Weights of a small mixture-of-experts language model, trained from scratch on English Wikipedia.
Size: 8 layers, width 192, vocabulary 32000, 74.3M parameters.
Training: a variant of Adam for the experts, 918M tokens, 7000 steps.
Below are experts of layer 3 (counted from 0) of a mixture-of-experts language model. Rows are named router (the router's row for the expert), down (a neuron's output weights, with its number) and show model dimensions 0-191. Each number is 500 + 50 x the weight over its row's rms, rounded and kept within 0 to 999. Numbers have three digits each.
Before each expert's rows: a language model's description of what the expert responds to. This comes from a sample of Wikipedia text that the model never trained on.

# expert 53
Articles opening phrases. Articles the, a, an and list dashes or table pipes beginning a new phrase or item, as in "is a Sufi", "In the Morning".
router:504506454480560469519411535625399382500534488561453539544510418584490483513498529562475544532538519555555546439531444593511498560464590516541459356489524459481556541563527511467514458533538544578615502539434473555468530547512459627535627480499479527541491502491494466497481476463472443418487497485470401443462523493522524438446573482424532504426476560552442507480458408455514537507568456485502552509512513462473505525504517495502541516574537448493437421482306485496439423459551436504438496493528510537538463517487491460534453520567498513538520430546499599485427507397569442476
down0:575614502467453411546517500504485488543521495470551557527493472452553471595428567422489537496453601493423529448507582453436537509526480594422546443470526522453517498548538588597539421561523502562370507419467488473525542490496528380470485481518431435492537525548408462445486546525592480461429477554445513577446533489529533545507645514494553503525451461424530560549491516543538620482518517505568447487546387497538529506542399436442537513544518475522536493500494486508427456544430497486424556488532480503524510508424471501472631416512490434504462542524418522592462500480513529505
down1:515438513505466483405452542476448485472473616491538583433519513537415442579564564500514481443580562475596576382540433498664530457567526436450570442560441417474470522495480495523477441478544549508594548482452572427416570464492510457480415451527449514526494540587515605600438494417440551502476573602586517480491542431512492470467503558521446550478531489563462440520453480514489468542503543423424474461483479456490501540510422480472445449549448538524458600537504621521447533529558529487497481495529486496556446524532495486477388493474518536461495455476539538464521472560537519522
down2:540455526570495518434579548559498596447447477386541401445486415555444450507521659504485502391499454516573506497469482400454473487444476482447437553531516506449623469475604531530514484515461520540525531498477518510491524480470504541541525489448522542570469448486407451495501532498513570439497523560498499491449554436483511405589523537540485513464514523459563485495499449401436389524510479510474485503428580574455515552544477553459511572493454455568518544490534626483440464569485594490510484441470440500555523475579473441492623540589557471571536427542560420502585497454501480506
down3:512520460411470587502579422535536474548510448542501562580439456440575608465497525480536463507495481482450564468448530541475617509504587485427371611517514464494507484550515531489515548565454429375479476540569402568477503488511444466501550517503523601547459470503433440554434431505572474486473486448497516538534486520533516460493543482620568488544507552524556529398517454438493576488550504447480517475366458370561464483516483455515505564565507452460485557534472505501463450524461467443452419476414401526558534490510581477619461522547510546481556505485485405519521524527496473549
down4:466508471520534577509506495542522478519515476459484544592435552489455455518531431473565517528507496499659494584522461471449534503493489472489452573552422501529472528383551573530480563554531573486477498504499449558575503508582490486527514576519450565503632430622440428459506403531500498374456526401608432558479476501428503452436399528552436527465566481379500475476482526493464515508530414481441432472425483607579522412538420558566493480578534502491493475481463518409473524485488448450455424510520520568528573502457555534459495477519445558467508495517460430516438493521524472543
down5:479468512491579486488481633478644451575502520548559476619474522425445558540498483530552508491497508493472564401379530498482487576463475521559555562451364509459569540479537510548526544480481528498498484523412510499519594510515495514400617448415524504506525463535566581525537540563518496498577554438490526400544420436588481468535468542512455462406526408502511469578467432455548430458490464565525526491537433415390442472445514518556510538532498518467504561474490551503554547485538469507489540530441533499439539532505548501483433523416507420450461436428444523462443520499541432440
down6:454414482527607431523502547526441495486506436562444501483508426544484447416496533468511456447422483462585527611506444450575556550489538558528467560444502468473481495533474527457506475524503490511466478528473437412635501486512456468492440478549516456471416416592464487525494507458536417494486563416495458589537539475653489547495553493559541472575509425574469431556497522475518530415567523478491564599522561398552404492500438528471533468400539547468507468498500561483449539587508448493428480451613574481474589480565600502383487519496542493525461482533486472464506547543561477526
down7:570477531418448488417544595566493534497506534502447538515425534468536489547483459482455455553490521541499538477456458551585499396492456566390414442449583486495470534401494429529524394559590552453544458572432457543577453491554496537496519547544386459583501454528498515512530538546507538537577388533516474462488536435504493448514464479439530522518582576534506576461520635511452507492401503450442542499504567484539512526540485539481525548534483400543436452641522508503409568553577448534464406519488494511492512459477479482477554482402452522474486560482463408530536570534444481459
down8:476479449600504449548537454469461482568451418496511513479494384526475504473504529554512500493513468416474476545540552452451467428455459545547531483474473481469453586371503409516473497428492523543468486601535467506505529478513506483488427459458483496500517469557507487491470527546598522525527524518532544569496561463546599550503572484653530498462572392551397498501432448571598471487403544565532501475492435480501478472564551528462545540485487584497542407546507519594525513601626513524439581493424545565613502470488543514489458470413440440486486478401459570509431464442553447467
down9:492581456390523461550481449459546475482458473415402375542513576443498471597558512480468583466478508513456424359559470577481510497446487478395559547565442509513495480516502493530450407549494501403574511566566561462493427509465540519540505434539513452532457487464439588512564448452563514516567532523505539427487464502439396547411404482435495538574439567562532587451598397528458569528554526435535571472521534565517559468491491465494480539502539445534525526465512559533554488507439478492468469542510495536516422472524530484494518556573438549492537552556477407488487457539485560577
down10:474607467636505451435482565510518511512490490447508460497453515391549439520461498436589519522439397515543560499441493503497486410510494496541554516499555461583453500570609458422418474416480445581421546570521499542533503534469548525541455545503525449472557488529520502507440693584478515492477513497491424550500371565453535441486539464469399522542484464553513515547558538539458520538498492526497436440461534471429395474499496451580482574465575543533438462515486581472540459499587411556526543532465453520473547457495543488418438510493590505440497482431488523517485507472552539578
down11:531580453517496568533499448583528604587611548515447522518519518496587528517563463398529496536472444445518528498499449451471518513544428469471456523449483531451456475347539516582412474446510488524495559492513471455535470542502486461518478475484494445487460501473442532483475474526502451507505502445524462434516556491382362507484527477491477512561543512521485558383537456542471524527565479504547518446433526540448553416561568571498514507567494500531516452510542429555420459497449618424546575434509472476487535521597509551443627572554546547495535415483546510341434534487427459561
down12:512412522460439507448466450517504578484508523440494462511527420532487498521486522560408462504590522515602560550499400537418491526455503504493496509541550469520542455450403503508406510577554513468552496530546442501509533460401568490517484539479495514545482518433514464581502514403471536493464470473578526475476484496499419514547353454556337585523538648374495531449519546490506540496434499551531408563436515559523459593475506532473492534612527501497491475523431523625507450512528481369455440427483477510525498520446512464583426546509537520469523452561544525482593504504470515521
down13:556464502516549382478536530454486497466571514423579483495450536478501522519452508482526464475515555455576308552534518404425512478535592596497488514509552407493488528453520573521517483457455515482497456455521481405486610479548478550536495511497449484494471591452514476441508534450460549479510390448592528494531515496468546492516523535414524496519456506540503465484473650583573536522482498463469521547504486444503506528490515510487570535493437516548617414413500397415509540440581504492497511502463515535473491491537495448514520432485673503476395488425449518543556464500567376493
down14:456498515430495525433499510506474546538444437435497493554570380541422540468533518427538534446542488516558634551422421561432471552507472519509464488495517440494481496397422438492500458592445498551499522547500536501458464440476541490522388498556499540545612481466511438590507506573491514566430500552593517551486452486537430461562377533497424536490452577403419485562496460552525473388507430550565421454520517516565645618523488519547518541527512477574461469509445542573546511479459468422423482471473554548471483555445484523475506497515538461507517499549444484563463417524502495517
down15:567408507578391525613463450558556566452450527503553555570491408482508565557538585490458553529515492566433483458552495493523455564502536603516559528630445456514457469491466455488451591555559465519480498505477446504448425468484571561573430573454524510396410536516489509500547456489418464522462470492524549408515495493650462471424551541492488538465458442427498503523459474441436518457416516530419456550514570464485515444453475399429551513495466511576486566480518552535576526477427407487487554569522500468563469454523526527578507509438490431525479526584452490487501474556498445455
down16:432546522597504417559522482523477622569477502519578414518560618499501431555534451602510556526538529454499521488466471588454550452494489473499575472542427452494435542415579479507494408427522521538442566482515503518591493534529552456488512508486538547519576466472491396488576463454501519455465506456524467464404536548527475542507595552488504467465467580589443471460612512512519476499477497597584492558489592533561543555477487491458451457553454573495446529553572403497478546444523437466453449457463426472503492473473504555429497453363472484541449451557455460432533476493453547399
down17:465597485530495502471515528491518469519520555468506536517520477395401501472471488434541478543470449588495520453608539579544433549526457539421609535504558519433514521492440512504476555471486491543379551556514546574384513522462517531493594609629581480524486445495540510522435501496492465491466523508545552511504487562513407507550336482531449490491520576493585486551513444533544506514494483522487482459497464414457510446523451459502448555449552567566523469477501502543613494498572527415481481449491508476472519401553412473459394387459474521421442378449534534488426478504508547462
down18:603460540464471517470481558449517483433484555396590504443570535494474479563486447593495457539398471530486482539545461498498474427455465498489516515526505467523524518502519586464584506456470413469465572447497556546522536598459562495511545520481571425551443491468534454531490541468609469544558453440454445498532534582396530463434588554459565512459527515498540504394589495563472522514528416493463483573479456525449475501508502512565495497364566626408427444541433544412459514540524482618566541501502422511535467420450567493548461524557524529491583504503533490574414413488506497482
down19:587552625452452483464541414556441487544554471549461500470503380485525465476441384574512502447527421469528541489508425501448537468537513383504493583467528451479456503398470507488439493463447475509466418481581449553469470513520485433415472540494523510559527549580523519474474596408560564398532469425546473582580535583445442497516526501560499464599449519523486404533507472517490499459512452526505508500483564496565473583469559635447595460448466504537551491484483557492543541485488545539496480472554486565522531483492474523545624476480558477545381420487433460460497509467517525590
down20:501472451542470529447490575489533436471539396504462574470479451475417482518462588499530440517465524522513482471501445519451581575545525556559542607483506653447597531523544442410460525557490492505455435482495499586564529444528374506497545593436521500475474363513482484580543489412492569457549455509537477376539432573429385398509436486524477387558507517545523513512521484379451447512488493514550506520514479534532511434454461564543447540513521512515385559466527564507538446545541448487410511493535587501463485416483529552508513496515514507477517555459514515481460446448474550540
down21:547502527430451476530557441460570500542489469499545399577535429497523549552524436498523526446510438545502436477436487500479539450542459389523502517501452617495567474439485464436494459441536551494541515583634487499439437476523512455621554474504449457565474527481526525522549517595431531515475456563554547522424431498530504456511458512451556521582480497456511473436541436469450403508566515467571582513493560492546474484525543431539520553513532395405562526531481431562502375527461397502497512432576394517464466475536524532514409465616462482572407596531481497481462459533492549490
down22:543568511587512545470491453573454452491540518475516536472472568574594537447561547520590561521578418490476432515553469536549489412463479511523507509516481501509480527544514536531551603492415407462493511422430445467505542480490522512500444488517415422446460538519491473437559521427547422500465419467558497527509612390512483532527572477523364439539532475533538473545475487499619529597439525487576422434470464504509501541581486526492557667465424474465552423429490467461424485551459474557526478485429582583507568500456430455525557566499492463487510441487536416539465494541473472484

# expert 49
Mid-word pieces in terms. Middle syllables of longer words, often scientific or drug names, such as Tomorrow, Meteorological, amyotrophic, oxidation, and the word season.
router:552444552484526496598449474573457448623516457544515530542465415576470523503495531539462564462395547540475608493555526535568531537496556504528460493494482509546553555557520515569518427548512402528612505488494524484500527532475474593575650521553529500527497406483488470536508513513469521465436535531518466431553522509535556475485513479515641486503426551556433509469485481448481462547475515510554485569443529465427445581549522428477527503601518431567432459430403467557483419525545471496480456519552519485583503530480504427587486560641455541531562512465498554529465544416551423433
down0:549523484496480418497531488417499523521556488518601531384535436510560466594429611493561525549488592529490593486460477477491464513486445556428573451513449587443451525522519480521496401590523540535395530478526588451497489560472565474531511476436437500456534550485470404504562525528538530485441542504489444504395550528479507578484603518515537484440474480448456573510469508566554617480530465472553486529522421466573493554657487541441461466457456501517499555545550535492464553564479459520437462483559350540445593468501462431481558506509526471561490485489427495581476507445456478553
down1:497511486520523517419522456545546522552464566513444548470553481494537493570491560408490431487491563465570514452512511552554503427588503469524571365536467458548532538482464441445492475432541487521411544571492462581498594499408462396490482487457480478565590552556488472496392469442512533430492537486546490581508490510500527448487673563517497482565554598543392534500430489523446530499448498450563535491434553488508576443422440520530462464530424555500463551518464484447521513429618561511478510557464487475484553497517423496531386553529533538522461466447552545508493486575364491442
down2:589514471587465452466442493423491538485472419526505510445470526588417514570468568527505560472521526436523557551569445411481481501403477506484500630522474588484559526408489475536568551511483602501449555444426547473523555496443514496534500444420494491499440510520412543513497473593389509465499575523469518487559542492429522453552587499526534472493521547420492478504546485492494372498474539582522511428413546521502420553542418508423632484437492447498498504495492487501459550526502484515556434439460497495535439501554570488615600508425546537478508440509600432577554493422491485547
down3:560464520471466558523514458518509389501516432508492568561553486503583504453557559515560555507560514444556467533507574503466628566476468491577507574525490433528480446488478464513534460470440460430512428524519493606512528505468482474460505475450456499533556499531483480638428461517536394439469428450490538453533488467485503532443447512611548486480555521522556563416503482510560567393468468510484554501478488455460576484494496453548546515585438452540489564540477504450560452565518437393409492498439431528531499504546574490628461490513484456424580428413410372474494455512537424586
down4:434499464521522522504568463513528528476463433474458501603482532518474501540521477525532527561487510505615534545521375455519576477519456453480480547542456539505507451420546566495453508510490562531481482548600393609564498519597476418505540561501479533475615438524456424480541411556526526430456542487609391606392450495407424433428480539464399573522475468492491543555434521417495489521531440460462463503474555629583474458498462556597506443495525458407456457553478397484475461473495433490476481440506536544519532607472537500505508510481505490433506547494531439539498500545512507533
down5:426470454481605473468447601348506502559582481524517497490471532511545478482456446473560556516550544439588546491405637503441553419484549502487420558429423546519539569497504436532612435550453517518546508507450462488519480454585541426473577487463490541493498539628589620533474486482465525418553515505496484450517491454545431500537526489436484475409506437532501511532463443492510490483542510534546470477615411462430491501510576497509434609455488505516510548522464617503507521477599559467422563502486559485508525556528515499540442536470521494485536448450461501459449476457471408420
down6:432408506504595460527544527466407453467483510384421465516500435405472517477477525531531463523466396544489567542539516497506595455521587579600481540471570541512525504535482460504447530530434506512458500493442376486601487508469411470500452480626467474428457466460440511540514503467459504520500566447445370532563542486544529481447498527541569481508511472568510472551662413480549465487596593440511498563547491477508510510461530526543509445544583547517481529509477468486471436542445407479433483437552572507474524487550530507454419427552579544516479493510423504402480560553531442504
down7:550452525471499464392551516530518539541459551454405516542484553588424416492551465503440470476486469607448571535553539588532453453465529584440456505444521472499512490405467497473474429499496454483541477434561437485427475471549524534547462440459522404588358424568536522528518511528450527501525429624454578450501456427520399526419446564445499542567512484593536504572497601486533432476389448596510511453517493525517485547511520495486547495542563514433526475620404475496447544548567440493532563489495477531535528525534528551507499467407552594490471493481469485550442547481509471507
down8:532533447547503467536518401510475514554455470401491534497491452518539544493450409641559440458488519455489536496536541424468456415506477533529532528411512524518522544491394467540465462558533450486469518494589505530509533517489428485446428422509448515542487455553554452566451513595501532468459516585504489464493534584492520528530436483504600471549551450475467557455472499544568456519478508531532473445495471539402548424546515569471513497448455537482607495559516434608465552584534572617584594463444507575610435508499515438495345514502505437439432503483538423488483494387546489480
down9:430534465388450486517511426571484452477521519398531496535611478457508428586546555446501563444581555471487494482455492550560567423511541525483442476582464537408525528516477436514484459588397481447532526626489562485489355495470545579483503462471532485546449486483421544529552358464597494549469558491466535520484484563526359532391490491474527532509476521463485592419579461528494578448507514450533512461459450513532544546558572467531470595458508459530528577524515500467501503428487583534481493513504535547469486445469579441520484548532433455463456572552468534460481433505452508534
down10:465584496507447518507539547526487556461604469551422549431478450454467490512447540419478574533450458520497524518392477557448517496444510457538478478392580517535446519522433402506452441460554435473500563510430597536494417518538541510535555584481529447409526456418506480476513542514568542462430524477572384506502461535473491516474550463456508520495485405537466530494575542557437522472481495512472447477466499457426357507580422502585571563541556508542466490436437446450465446589484466500484542520490518490520573480504418567490555576556506527569519545528566469636482604517492547596
down11:486414424477509536599571562600494563497548543434580545501498604515589525413556469501493535563455544475572499522468451494437498485515349459448469503492519479415489482444564518542491484474562529404476539357502546446582480484549515493469513471560548475423453496500465522512398535586494418537499432487438427457541481453503462539611653508492522458528512527525461512468612490581463584469487423572545519452440475462500504498468509520476516530577581509499510465478553441475493530508459573512517543499520474480476555499480473475503600504472480411517546373523536452479446398502469501543
down12:508476455404382477477539503511526414507574492421458553500496486497484410512478446553502531475655477546599562516454434594467517522484485547554521492524526468521574556465487501503429505566544435591480499493608451465481483450491539547500466526491582525624515510452535446522519441425508528438537417479541491478435507506522464485455415565533340516518509618486539515395485498515519484574463494414461439555474574428603484586468528537568490486537456431505501472529513534541460428458507451440487447532478513525449474516504505475413434552517528501534512395595566496473524419539478581504
down13:466599467597505590500512522478507514505508544495598440536484548512587597535409589470465413557549475551564469563546507399503525432481519521548520522516636513419439442539471496492499492486453424476578468415510405429474531476547498489567499570464418487546518577512538551485549506471495547541461370498561536507576523466540495490442459490501489446484426554475479430539521521503607525475475455530473524500519524474538423498426452562467519381478457520512412478421449526423556559479615522499489450489546498469471470488538536407417480359484511535503471484533482479553549562440538427449
down14:453477501399467505483477545502532472529447368482492512551476436545454497530496466464621542491569506472599564489390560567452480521450591541435461594505485483531443562497435426515427465548502502585483478529592506536507470481469439464464503465494493564430460485514585456560541446523490484537441550479583489529452449466568506502531470508398432513398530549523517462488476483530515454484478504564520416492467492595550585518517484484562586554500558528506496584525524538476469502504464518378449466504487528567470461499559512463439581608429573456526568370507501500635417462488404495485
down15:535390475557510503594521463563456537490548555426468510547484432599466560488535532374452606578430478483467496504609542418482466476489519473465587535561389441547440541517471457498435491557484556512462491534540537483495423530493570485546530586487537525431439587553498500541443509619444434478461517467522484437490500500606442435462493522540542453458455476493507500469524505554500488502443466474450454499528542511528447462572540484512605489580421513549455504456579464595567520488407382552506457587512452510499472368424517517544521471476460529527478522544462505387576512486457518525
down16:474517502541556542528515424498428571565481513557472504535584472503501498487495480600475542547484517456521555425530549514533442410578521448470536448540439509523426434408503491428463480530506519444462480590594498530552517578436529444568497482497482539459589552399506437527554592517464498490488548534510536515522514554467633548496443526456499560413441498538513554525499524433486462563462492529595545529442494528540495577507442499430474527569446565527435535545483390493515561472412445353457527494549422432420529440553571530519462506465412487537402435544389437460510562557500489520
down17:518464549492489497397475488499487429541508498534467503375509448422512438460462465422604506535635454507504593451547518533412513531554536489457507464560510448459540492449546519520476534526551534640471541500474483567541573536381495425511531546593600504506535450479530495486487499482431489465496559532536476498443470545514380558521409521465443512445538616545583513530454484570433503509561536473466537466534525414558614453488525499483510504443562551547509464485493470502557548509515542446471500464493485491469538479531442452407309434491479534477451476482495479455509453568445617537
down18:484471507448531477492557518437501482465482481505476416422563539472536482563499453514481486459428418417422474432534483548490488469504465531461524496481489483564570474508539547456476506451587495411466526466513542556518507612465536458606556508508548418507420487517503487594495482535617486583551415525480356476554523512412497554486609499561617450459496552478460478476597538516506454510582517477585502425490516476465546571390433491553504556450459599492547494574523515534386437480478471582547551518472411482528459492488539522600470529504430499449607497592512518538446478552524537430
down19:490462549442537451531572476385492536543537520592507561481570387546591421437478428587549470496525475536543466520491443539546514556440461458487584571488479493438510522480454473517533504507452428581454603504446489519555402495558519421415438509432413486564569557402482552464496551469484481444470566471502537436550488552554349532429425509458437548592535548510439467502496507603500537430514497513466526487519481454610383570517529605447524397419532528560565528504485468496584558474468491496485465471534495592471476514506484528474503456459527476501493458491547532496476457482506541550
down20:517464469583486566436424514553473461481518463512520512505480509488402488544504530527587501517529509455499455474477433542444564453475486524568492603482476545480542494535559501516454545519445506534493462392519470628539533422618480506478531614356490473556464403502510604545541529440456543515603481549569452442512473565447395407476328523516490517516515461536443498487445539460520503557480469539461522503550397509529458450483534510489494579548573518416392520451484524478529516537440534408440503446467611594485561397478526499509492484411444503529503469473480486490523506487511544557
down21:473553577517503429511523420528587554471472592445488482572531462461461496589485393429458520437552477480487486431470639500508522431514436463495483560527456543494530548447531559447482440490534521521429476537543530490519502455521535428544562522394441438524492569448484489564526455523548503489547448525447546453411478471492571519589486507487561477548490543484551473389513488471507456456522493563577494489503619478584441422469530556464439562503422518341527531472543523550512444534497488465521487445582380521508428565512455538526385528573524511525502581466507526380524542457467532590
down22:473520535585508425507469509660512481424529512516586417472428517521504497494582498546604551443534463528488499481499460522573504480502451544486445470528458437515473523554528418520466466580539513415545533505477440469474539519504442544547494454493505464453496549441532494499552417408582461541475492560523440512478612516546501492525467432495437482509551591582522473517489502391607549501473512560607448472406388505492481571599506579535484576522435416541500457505483445453376515481518464483586387498393494522398498541476456453469501520516542422538518503485455500575572560508481485556

# expert 32
Sports table line breaks. Line breaks and = or | marks in sports result tables and medal lists, plus of or on after abstract nouns like exploration of.
router:507448543409532432543427522546520501610468423526529559572467461485519552519568516559425591418474521558523554443546570518560516534557533433509461466504516469525626570554518529470519465513519448556604510470463490507493593532491517581551641505463450455425478408539473476503566479515524529417465494473555463497511520409573537469434552538502612463526478505508435512434443421409468487546554484484448507500488569451476467527527524492565517480560466438586465402504417499474424433461526468549453420526512530577510468511478491445532520525612432479510544461518524587487432563450576409470
down0:432493518482461443494440519536505457556563503462470537497529477504590429556470530512477574497443528497522546504423524518506510552519568575368474494507451556434482505565480478481511443468436536493473484436529495522624477547545563332530594485483460527471469551547395401507562609469580603550419476454416475493441604514551460515517538474464552496433476415462548584544405511548509491533449540410532447497510443508538576516569427512451461535523502542534469567535513531548427505551495491475427466499454434500476502454432524517451582491541554434602533489462526605540479566534446518464
down1:507459538428460523452491568427473551504484546479583599498527571634558497506505565462474438513493512452500578368488448569572518496556449512506463477477403465514490530517527455533489438416483537510460545468424511454446546504477504464492458476519460496531511524567425582556488556409462509488534496525546514511558491451520441434455427422494484524458558536621390525534473457448526506434499533412528480496396517449447487507491513558509388414492505566500460561505469487571497521382602578484497564531495568507529466546598549526508430504472522462548537515380594471517495426606488581460
down2:559523543503430419437521546494495468469449483386491458458423539582487444579511617489551509437621451442544482495541477402545473486387486477535537563579457506485502492461583553552541491572526495473507574515423505568544597501423481575527468448515637511545406523473450417467492542525408485446495479581495450484516546518480543398571513539515543501469487529484483476539581524548434433509537536418533543468442547471500525568620491486425537514447453455479537584463483439473546543453511538458489581421488482523532457476518501521573541490414546477565540436422556487519445493483577491451
down3:531534509437424492534525461559452466538473434572460573546551484488509524540538476568438527516527500455563531492460580471519537423529514547510546548612454434517557465491498503552498470505527484420515500517538546566463439463517524517524536431417465536517463468419411478564457454505545453491509497433482437500574532488544605451495510519517551478480418542503537591406482487492435574445479535462467551465455509452504471474528456421584526550569477416549550448597452517504462432589454422483496460383536462433573437429501560469662475396514506476478435502532462454620536578529510474623
down4:482527491591464493489575487526485512483483435508477492575475575531467514482447498607569497418527525481611489612508518518463518465544490522560419572518426498497451460457569460485513548560565598598502552530522466516472469456496533434497557529558463577537547436523391443423478485560544508386459502499559397561433423496486562503483398494479511528474588529449429496564507503447518531508528493476390405427457412505588506406500554440571462381545523451440500473497484526467531545634492509548459455402497591456517476507508495474485547488538469545482558562530539505521443455505572466467
down5:491482487456609540387486560383578477534458517519603418521516477427530479452530494446557531546536568519481504439415509462422532525443546496514480569490465497454602513439518541551508515471401499472599414525365505530432510479597533495529557489490564526491522438502575580554526380551540541413523466527526561453478411533586525520482490572504454463458465424602502565538485462521544380427493451521604494456529463470449573487417500518562462531505467526545519514494496518461545494461587459464459499587430560501457581521477476483516459464518537462523516549434419490543502495475434471452
down6:521442482472543453538506525525384522514538508438388498542496461582494426468468562466557437493474415462528517569552395460572518429559535530533415521350558485535523518580487481444413493476524521514449409557502450431662517520508394450453554495492542483473409424524522460505551601457520493511541493508438493541451543553528576559504491600518524454527453462517485397516473461430452521497607567468529548612443566447512492430431507562546517545498590512514502501503537557444465547609523515526464412497531517535433502543530537489447492472484501554447489429484467482459526473536539498518
down7:513503510488472500478534523511498490514426559438356490458516518544521467440491460463474454488473433590493540545543445552496435457490497590423470510473565472475492552424446491438494455504521523412558468430562485516519465479586520502460485481498568444676455440477448538474465505516440516463623496625425547509499558444448411443575475547398455522556526516543432556527464652498429525482383472490514517485489552501426630497505485486488603542494521447554538448591477479481449531536553534514498525518656508464439535520460567509562454525456511537490472488509552493498547537456481525475
down8:480565546578453490523539484476409536517521417456492466493555469525510468453460481553506480536570447458521443433530553394466495455530397558553517481500462542499550686431453466533532469566586542454411468585541563493468512472602422490493570516410459476504522428581538533411470473540519544456457569464488478457532541551608527442489532479526659499542520422500449501395476494545532470517523485590524593402507419496436560468474502484453528561520451531552551495463484487576481516494550553508525508561478493520522482571519464524479453509514412413497486451467446421451440498471532426561
down9:473502528468463437531483445499482499509496519444432422531562563476521469567554517559446522506480535559491466386480482522488513547595416598408581562584481525508507503540543532557439542600454472485512510577561533598473437474431573531565480456563521468493472456406439499513544431423572414494480524423548471548563483425447469469446463503498456531505405557569522564494519467605513611481497520458506632424527503503582487566528533454417480514536544422496467506481541455559506504480453525430471451488504527513505388460509539454460508523522344509555474536536485389492482546485477460582
down10:485558465578492426475532547516495529553491499470592474448397535467543504484498506483561490496447475539534559483445524450352426445520454458465540474476531479569429475541521410478484484409510487532412583531446602533445504482455584535482504558499617408442571530442539452518475520608533486476502461620541517524471402508447527525487539573390436508500503432604484539581492525481507521451544529495485473465472527464476371431493535403590494619489511536512534513475541494461490525577537379518482526537506488460578565515503467539490520483469527572425523482479435499575539580420503540530
down11:437507463567541553570531555618493485463575563442506525473477515581466509514583434518526526572473545428559516548488490567461504450540408523497416508493446449465505475425568421483472493522494543550545585500505546510575514516574477472537527502602490564409435505593443596500427489536474449561536482494425390426539479438402465538574466505448467453590567466547456456410573480518540542559540443502563475459519511476523485461569486515498509398567590529497519528493488488418487448552472519477485488599595460473484532448565526502447488537440523465505547394384479398434466486488471468531
down12:474463498506410543478498519554547485436572566439510517536504489448489440513530504488495399524578455462545500470504477541520504538548489446512623547552528454591534487447430511503466409591477498529450515569569453508543460489532522476485451535451501591565456481472526428497499515444499508547485489543519544556476460470520441491494338512530408479548532661397562404463497451602439523578514460493502468568481489437530461550513512516549403478553470462519467510540403501510432541502560515422416500460489536498483424444568617467525347584452501515524529432550529552456450534546476534446
down13:508441518560505456532495611530538534477501593567531424556445509513558557554495508528538373543458557467528470540506473453533491488520547556477542547502578466463441525455505532509490529475522416482503492432536418426566515476495449478524570529487442409537505501582457501407490516474477457474487395498536515539623603469574439529503568528408456466544480546501429379534529544503587552474474461536475397518453555416518476496464510536439570379473399568474478474432468432514461586429570499461479473576567489516463490524549524521471510501554534543528458587483487451512511601380573461453
down14:426470529518496529498400575524449562489462400470454476481563532507426544534549536468520516515407497490562457436493463497436501513515571555436482503589530440529487478400487532521469486477489554450491550570602613485546413503493515419464517416530490495468448509576545495450474500581492498456415522524617445544438424517571497467541497512499475541462522528442578469579443440480380546429556473521547501461382541437582620569471485491506554561519469496549516581553497486486443569567571541506499475522368525550533402486541472488432585520472544450485585427461499458453489484483486448523
down15:557386503522417502652503442453498598440536486434474506554510463500512462483443478462472592487527426505418419462552561516494438488483484523476583461575493447585488509493537476489504564483447472452507455537499440417493429451457544485494475604502577517476407559543487505485502491501408494464449532536464556377517536466670437486542561458481505491448474454490497547461496508578444479611364527521472433577495544534573513476501520560484595511510467522572461480475544552528625535445452403456543499536466507550499516533511499482514460548531445528530469491591539504394536504548523444491
down16:552576428564517537550488597500468602525533485535506481517523500548479533539504441548646481565437536560452545481513542568370451470588537474488571466529497437550467396438431524451421369465574542457468382447546535510553451553414512496531496476529513521464531541462478404499607545473466464438490528481475564478491471538512539590488494483444504524444515536551502542529511475455450544519507470506504461447472506502553507590544396449440475498530466549478466555577492420493460497567532466496407487426500396521417544526462565502455570499473439480564506476572473487383541492507456594552
down17:445575537554507504431465463438545523487465552544538482472588506429487545475484455379423507498543488561440582503522523416447493601548541491414535532573581489463521427461393507515381493507494572525459534496501504541434535498509473428503515514550535489476546440495514542468426382467518472477459492512497513539457474556514488525526474555551416437485397541520521469511520468547474496448576558501493505501534561479524560500570513492551495527438618606545489566426428511551443416490574566472546460413515511473470458412547399493529439481536536500405516362517550594495507406540460556579
down18:540534580461473400513501501455509498525473593403545528409525488518585438516557490508477557504514454424499490531597450419497554487464464485519480531465412487549469575491507551509481516471507437484462545531465516541490523519457532481539567565494491451476396501456518552625494429531563469472568427517385447497605514507427587494544534547482579482448471457448541503486631491564583458462494477524623515489489493576484472557466469416521519536386531606513495421494474430505506400536470517570556476520483409494489553499465502577578381551565482548504583486434547529521446471536441515446
down19:616452549470506561474561409430453495473517470599478516522523396493476483454455507579472472435505494452517453543473483535482537505467482485473493510453450517515540456411451503503455461512553499546544546493514407447489417464468479395432448527559408527614533515554555513464439497463540524511510502408505519539542483482534481508503360503552331551539541434523406505492558492524425505486478606509497523551511549414584522604552579584414473538428578486560551444492472511491497513486545498477499498494483500534451574498562468509468602545515543545589441432473445563394463540494558509584
down20:443475502578508553508469515476500506471529413546500478510452421480460451517429449465543503562447536493462455495449512522511586541526493535555600477502492572499577538520569473484448566521472509542430432519562553555581573530623440410515567628401546448497488487568569459524579445420448567461501488460549389396481419490501396457446474499554393519507518500544460548550479477487504432515544549514566555458559438544528436455520499559426439483489529537531442489475496532554509538495599484414436442472479646535502523439420445497545427556481474515516447498471496478479503441431508567541
down21:573472500442478495574493428516518450615568528497589522579600440461514571484532494529478592425497443527376520454429576504513461449546419480432454537524474534547591429368503561487456506490553531411544585552584498448466420434456504508486566484471432478492541446445485509599504432518428483488589456556572484545427484493502486495434448556545553488561477542467547491478558460515488495506584517478509500560546528430551337462419588474516485553514487467492497577563483541516493445555408443520482540436541456522484476412478508549547501522554448486553439492518514499443462491490454549488
down22:470552568559491502464548454721450502528492523468514481483552463488634529581490514501487490509526493497482510439579517513532464401539500546533570510541447462468547437461499550547503508630445497500475594442445413487505565506464483532545504439444417479510552557444557404460487490442519467552471429461540436579472602473505496503531501491527433335461520576576502530555548486424553580492482470498506420504447471516527545544538488526482483606488438560375487419452524444513453516485498451535523478471539492514496504552499493434476547577536519473423458471545451467536603498496517482422